Weights of a small mixture-of-experts language model, trained from scratch on English Wikipedia.
Experts: 64 experts in each of 11 layers, 224 tanh GELU neurons an expert, 2 picks a token.
Below are experts of layer 8 (counted from 0) of a mixture-of-experts language model. Rows are named router (the router's row for the expert), up (a neuron's input weights, with its number) and show model dimensions 0-255. Each number is 128 + 32 x the weight over its row's rms, rounded and kept within 0 to 255. Numbers have three digits each.
After each expert's rows: "gets" lists some tokens that make up at least twice as much of what it gets as of all text. This comes from a sample of Wikipedia text that the model never trained on. Tokens count by the router's weight.

# expert 28
router:159130149133164151095120167098140159139159108174078117063118135094118130146086138155153138158097119144092109114107143061098116119139131122086098140134111187130142201148113182132134142166183110092105154171102117146139125119150108171144087163033144073090214145147153109136135049173130120153137063112116131161123120183117128097125153074144123101118176104086149211172118091133115134108165116185160154144084072094068118097181122125183068126136122166147082167128134153124083130119172108113125121146119080111153108129119129083066173111088103106123131137119153104058142113152135137107087082111146112076103188084207134110172093112098155155136200071098179184155119096174062134097165148115097107139166102082144152119147156112134165154178179139174136115132122117162142110112145113
up0:151172145096113153139095147157149108087091115135190079169110120136144144096050067159084128141149095148129129149113110111122074109128115183137152173128150085140118073140116148147107223107179188110115114144121146095164086141108148155191126130063126060103139162071158108117131099123088163142153085123125130206178130195151188131157142134093127100131121086133138112108092136102160157166110100157137108183089153136159088128160148150104150075126129110162090169178159116159114084113135132079149007112130077114157131131121189141139126201139118110093120093075170132087120118144140127146101095100180109148116177115142168162130106110112184124150176119136155167109146172125127138150149087109153180045113108135155139152207142124077137124143121090155137159118072111157159129136080189
gets: "d", " F", "b", " su", "ed", "f"

# expert 62
router:126170167177127188126134115118156108172077136151090178131162151117155147141135098130089141130091110155063099131130089122082113100153108128078122156079070174141150145161078101131204124094134076065148108170101124100171107155176097101137078141133122108054106135074094130148169149184107145166186055121160133119129121194167080091088129113179147134126174114097157159143117126125101122149114126163127201119114121135091146079138182116166142154131121147059097202138103139104111123131113095111102157123153150118159115141086218126085135152068124115180135167165114129093106116176094125156116119088140158146095166112152130122195112134134172069161092137063181195141113111151121088080143132139081130100111090127140171131115115135146102117152138104112238101088112096144136074105154138
up0:130174149134167112167155123058156078146091137119111122098049171072109155180115088162160130132108095170189159152148093170140076143153126140139079120072102155150104082134174157142127151120101143139149091087136157112099092142144141171166160147073085156120123168121144074138117109185206168156200163140137143152169076195118131131146119169154161153095162096196137103133076136133120142104100115142107167078106155151072129095150177113098118124141126141072115139131142114048164152129106183089098151110125129115145114064119139133157102146129098117176127103159168148080131070094146109167099123057131205191120125140157159132195080096101147073129113115139177176098117087129108195109133153141117158101117176139122118117151157136141056194112141128125137152137121127125094077077166139
gets: "ation", "ment", "ing", "y", "und", "it"

# expert 2
router:136149141170178198082126162070162195162137095141152148086153135157129092149125080133139131104131102179143159082146090091154153046139129130148055150096093154094142120128113133163172123124132138107109135141120123119163110055139131141141086156105117111067177124060127168114196079159129163139222127095109150197154125135098096158090141127088142136074108122114117140112168080152118048129117134116122129136151084118035136124147136130163161098184151125103137184192137129137105163116101071142155121090153087153136116131122119123099119160131098083115145131114164076121093098138122140146158061131155130111123160130157108156166122129213113098132045130096182112164115121159126087120162170084117143113121079102138116162127176135160126106160164152111166082064030142105086116161165123
up0:059069115126158132155150124138170097110121142188111106159211094077070138089097115126078154142106160121150099142062116124125068141131116121148124096122154189118175125186086142157143127105169138151121181078117125132126146121154144136123107173143160147111126116112129104090101166085131141175126089129070116183180087146107162127163121070116188128093113111206130128078161149126172108097121210185126131110091070168164136117071117162146159127133126097150146149204137142168197107103172129143165153128114170153157112130114183113096165131119069090103137077144116147048120177099116090148177092142101163170144157114079134091116163116180147148191120146122114125106144145139099093173094156118119157121086178128152111097196155061145107115072086155122156112061156103151114141110140112
gets: "|", " |", "-", "---|---|---|---|", "|---|---|", ";"

# expert 19
router:153141146099134144113089161143186173143074118138153151096168141120188097145123118137093152102128075122152139136155123123043125129088167124111080185149097130096167146159129161133133119146133077090139205122129135111138118155133072143156089139137156117120164151100120121154111061124144126147128121117116160134151069167191138117113118101061168127141116099114228174118176096125080105153086103118151096132169092233136193090161118172110155139122093142101150089108105125136137168190095138183117133111124122119146146202131190101123152110116018120130065131091136101116090107146143097133153091118121134108143151138165136164120134116127111080111124133122157214123085084143084167097120109102094115053173077126174176146182171157132148147166179134105163113047118090163122128135162122
up0:131104123153103072072110133120152133051112137146155161085137129111123134176099142137128159097136129157149175138207093158147179134119192045159120181118143104110128136126128121118184110153110032086150119148163145091117165061113080124148186158087147113189102104129114109157101132119145092208131102050129105171100111131183156128103149095149150132127094108160112144155119090150146149088099167160133145200077164108140118078165173170139152140106186094075088159063149103084091173142167140192148118067142154166132105167100118076145133115167102097053151107147109084121094162140113136091119095129120113132127128161146154134146101100138097120138160169124153196092133138113082124121137081155085180083155114159169087137089103183189168132121149110100116117121137114156109142144195122
gets: " V", "li", "u", "vi", "ri", " Vi"

# expert 57
router:142158151143150173103095142112185151187128118101129139099140129103104137132111102108108092109146091099122139095128130144108166065123139142142099182081152112097145205160064135111098137041162084121100111128125136107138040135148160137147141185078151124150124156076160126153149105111146175173142117137087113108145076148118138133140109084107109082104121087083189189090134119121083112156088119133155102154119073125109188113163135178123153094146101147126110159128096204115212205156129109075150127125106192170139087181119176155115093112124066142181109184157120115152132138124080089155162124145118147078096171056169120153126112204147181102131098098147158121126122137170091091106126137140148178124197112116147144116125086084217166125107094148099183136084124116111136138178143106
up0:136182155136146079137091156148123058138077151106136076065135184105108135128141114111141145114122099074161123115172164114074068108117128099100160125164174129099174136129093155103106112137156104126101133112109187087165111074078115127110084165160144176123167100127155137115073146145133106165142054172124131165147178186135117058158189156111097147134052129112175124129126130138132106138142100100167122135131152122141156105182166109082118128191165099083128130128151161103109079095104160105130136121096098142116044158166104100097092128144117138160129102134062166161096069072106081115137195127144168180147117131163119134204092105164114138154100121126158095198155126184099146133148181115159178148134108106086111160156126158155169071167090083144182148104133205122098153182148152
gets: "ri", "l", "r", "ol", "v", "ul"

# expert 29
router:133132167124154169102122156136208142123143126199049170063151127129133100104159115133111139077128064150111154138124145094097126122159157142057115183119106158123158119119082091171143162175131108095114115122062130056177096138121124118157056175121135134091095174073122147112128117133121137147171101155185169119136097166125117084133162114123174127116146144112181227186159124124100097112160103134139131167129105122106125144178158129136099175136106145067110160098121184104127161130114176152126145126126146107139054157113125112107197142103055121164131092106133102102064111153073084106061094102155113122112154067144134170143140153119152134167031085125144161198112134122140125076118162113080158097153114110133137118145119135179105132183196153111184128062123092157120134157145127
up0:118149086142108146125123114137167076130139143141106126138161117141133136127149130105149139084125052118100113092182125056122124110118129114069092145110061087107130080187100109119143112174121173187080160115101145157120102117139113136075058161160163101155123125121179141159112125146085161109177147089154143170086123131132159089157149164116157066138161108154142175140100089159118134143128115121120169056128170080202065118161111135098142124100124123102108115085109097131180174131139133128103171126125121108181114076161084068108124168042125092128071166115164121141148139120119177034203129188105146149144125096116103118090117117164170164190156129128141106186109136166119129196106195108154118089179121141165144145168152170147084126119077135137099083080132208135114166074162128
gets: "k", "y", "ar", "an", "al", "am"

# expert 45
router:108146126140119116126076152155147159153086137089111171132094162135104133160135112124182140073130124112135126064100057079038208118223118113156093137088148115135122150106143136113186140068134124103126142150114131078175125127107106140130107134126129120131169073149101139167172119177111074165199110083091137161175137106139116135103237139113154105079109097166117130112157136175093108099109120091104176168105074138152174118145120180110133098085157158105086147121136140131121144104164147110187182146147204189147084101129136091143142101097125100117180174122182079099148145168135125127093089061110140118104150112114054140202177141191159117139139089101168152141089058154097115132100094084104107115145080108164155176147136138144144117118158137140149132105116081142100106126138182
up0:170104071137126094061159182136168138114177066143119108092094130104145101110119105159142095110111179148098119087109077175149163157116125087156122104124111120181149079152185135095122118079161118105089134209108155108122102121140112134138106144126087139099194114162126125125104125135174116139164127134119128140170141101133146161095226079137162164181088158176125103097150106166132117124158102124115132081103160151096123108146121180163186134100140104122136114097147208110146118127095154086148149105161112174132086155131182103144103101134114071116166127111181098067132062138102128134103135101130120208103141081087137142093124137159135148058136139113141129146108127135135146174094144099108113104159075146124089255131152176155113122171158096111176063139143165178111204134125184
gets: "\n", " co", " Co", "co", " P", " Born"

# expert 26
router:135172153175135111121109121096154156175095083112133122069136153106133094195108091164134148104119116154091217137101102109107146138133153118108118141107071140152116143095065142109175127094167113139136160081132114097135025109138088120204118139062140117128155151141135166170158102125134158138130101132149149148120067169170063180092100067095117100140154104136141230172190111197099117048191089092178164148131140172117151133141122174114103135120132170127091180142106177129162127183117144173146146176118161135155108147087195093097147142157100107167143113107108107127058128106138128099139135074163086175076136084122099145162150175114144104132098118059090196140089112155099123082140133124143136113138147131118129169181130134168114123135133109065149125115104151130124077109137077
up0:162170058131085130190112162086198045139140218204138157104150101097129071155137085185170121123091130093122119112143114154102107109087162090129115167062167105096105165160098092141125097143159138089094174108162134119125181140148162130117158113109172142126133141088089127149141100076150175098127102083098123198056079072146130187179122111110169149169168086147103171142163148140096136124111103169169144154109132127172102104085115128169138157090128101060120070104074094114146147130078161181158148129093140129114061156133161131107129095180091043190117140137136123158095127111155177178152113129109120146134160127093147123135109156141101145118150105130141140111145107115137136109083105081161114107108183123172201145153144088175090143106121096156117153125131097159109094106176111
gets: ".", ":", " |", ").", "-", "\""

# expert 56
router:211202148109164151120154122077132155151117162120080150136103171142165119153136108191054116088117149147162152111111171105162160102119194108114117128020109168154122141100114100091152175080186162146156152112035059149155093140138129147205106192134107081089155108100109135117172092116108156137103088082121107110097133163111105155130136125131154132113151135153142167136143099127141112109151135108149140154123054119129180153153201144092119124158184132156101139133165120156121146120107110094084126227088166126157068143126128115083154135142100122128134067066130137155070095096122132105114113140131114118132152053136124112112121110145127156078112094036174145145072136147148121090129119110091175156141120143142147164112062167161104091150121152143152119099092153176121069110156089
up0:146146096101174123094109141126119105104127133126154161192120183103188125178092124172127173106121137058127161035077128125140091130096147117118127097104164106142112120118151168187117143147129133133084141140057062135184091130122097169111122127159147163170137162119100153154168173135086128102111060100152158134121107182133205178157141118134130105087129059083166085148118155130113142139144078089106093178158117057127168155125136164101147148077127080167192114106164137142165144119158098115147138150079149115203128191133162220093145152134174099112164106178171095062109127121105123077096159121145154089127121092169123145119098103160171148148147124111138165169132115133160137096177147063117148150150133138157160064159094133156091163105157157139086135121124110106085047078117145
gets: " f", " D", " H", " d", " h", "f"

# expert 0
router:145123152173148123109094208075160110168107114127101110154149162122166088153131141170097147116180141101121109065136109092142159114122130151146072157158079151220158159155093153119177074161123129099132136103083130099134128147144071123186106139097134086123130151137120144187153138159121165165140103136125198136110052162120078217102126110111153070095117142028188136138144136163114138157138155141146157104101120167064172144198140172096126184179105099124081138147068141101088136173093153125050165148124118123175117123061094097111120149110085106113151120097152084162128118103136111130133124091119145144113127077119167197158150180127116140138073103045139130104070144176126112143106171061129128122133087099138129159107176089141163099172125102103127134120085130112150113147153093
up0:153079104163156117115054155103112112161177121090119164112113120042114100087140031148076091081074129112167111140145168143139132163086143101186144123138131123166130164160158113111139161179131157042131148134157090125178121148092160167123147117164119139097122060104112133156139136139099121094155082103017116119154149186127171142045162086100176151143131105091122137080096134125126170115130184121181134145130134108130160102141152187120158204158100147090084089204133128137123114104140120103111108122132116170102095098080118156128161153128140118190116143144098146118188120186113093168139117162088162138123161125149120122103141143155130190148133150193110138131190182104114173066161171116180146074156075114179155105161138085134098121163177100122132126107130103129142119130131092
gets: "\n", "==", "===", " \"", " ==", "===="

# expert 23
router:125132145145165196107076144148141145110114078219083159083167142096152135126098102155168108118116126090116133145102103105099126116175089173052110147071113123173177121118082169137145108136143084066154131140091109067162124174137103114129073120131132129100152158078114155129135116154113145152168102104164140134162112181146093117104146129070152085140120102117157167143155125154105122130147099106177152181189098118085160092175155151112199137106108125076077201136137164056144158119071145140091137090139139054160118100149187093094182178073105093194119108169125116091069146091078116158104071094117142124136131149155152153127100153129139094151060073119181212165135138158093120074142165122114139132106107133116141129129139137178107095144159140119178108076127058133106143101130122
up0:207146105120096173116154216101169132137153093102087127138182122121093135128166205181097131143112177176124106184128066134165124075186128095152100054112144115105160054101137115102163097119121108191134128111116134160127114176166156111073119167104201151108147134177130132129187111085117115114230154156099139124188090126120151123147123057132186086146105118162147134108125122101115090134122100132101200122106097162113190134149091124175119078100111088123104203157145173074146121067164126065135139143144127096079126155175170122119110139120147136145115122140167124053158149124082101100083137139112123119093105162112165150110157139112091131154140101100126141077149094084137119130129136064122164100151127108132124129050081092112156103142138092163154081144124090118118080115133153
gets: "er", "ton", "y", "k", "ar", "a"

# expert 1
router:125151140131141127134071144145135147100086100183109085044149156128157073183155090164177109124186137147080181121110103115098145137153154148068110116096095197144143170181131149161141142080170110140148165112073049147167094098158046108117113144104090078111130160145138155112096118141108094157154084121053136125101135187148135117138175102142097118129120097087191119125198126157085108086127121131171154150100150208176134113157129168099171148143176129110092174107127206108084143121097133135116147142107145103169132145133187077099180149149092087194098162105136165142119098110093130101139121088109131148073154037110132124134174115129137117077111089158146145139134108160139126062189122130134098111153116138136115144177107107103120094156088135055184161111099083112105131136140089
up0:184130198190119117110145162126136184152100079045154146049044138159157102094105123148121102116162180079105107071111162110118137130167098149131142121128117161120131157172118121134179155109144108115133084131161098138159154089100089147141128142084123124091104112132097123138145142124091153137139110047119107187176136065102142106084098129168102149209135109125127095148117094171129077145108148127125078142168142129140132101076116122124128177097137189115116108159111165150103152156164204106124127094188106137110135093184077141098119129190136089143127047105119185131085049140136103130099162147123144111158171113120147076144137142125140128159077156123219171149106174156112164169140163117129152148143084145156099144124161150125056154103141096087098130094104130126127025154157095
gets: "-", " |", ":", ";", "•", "See"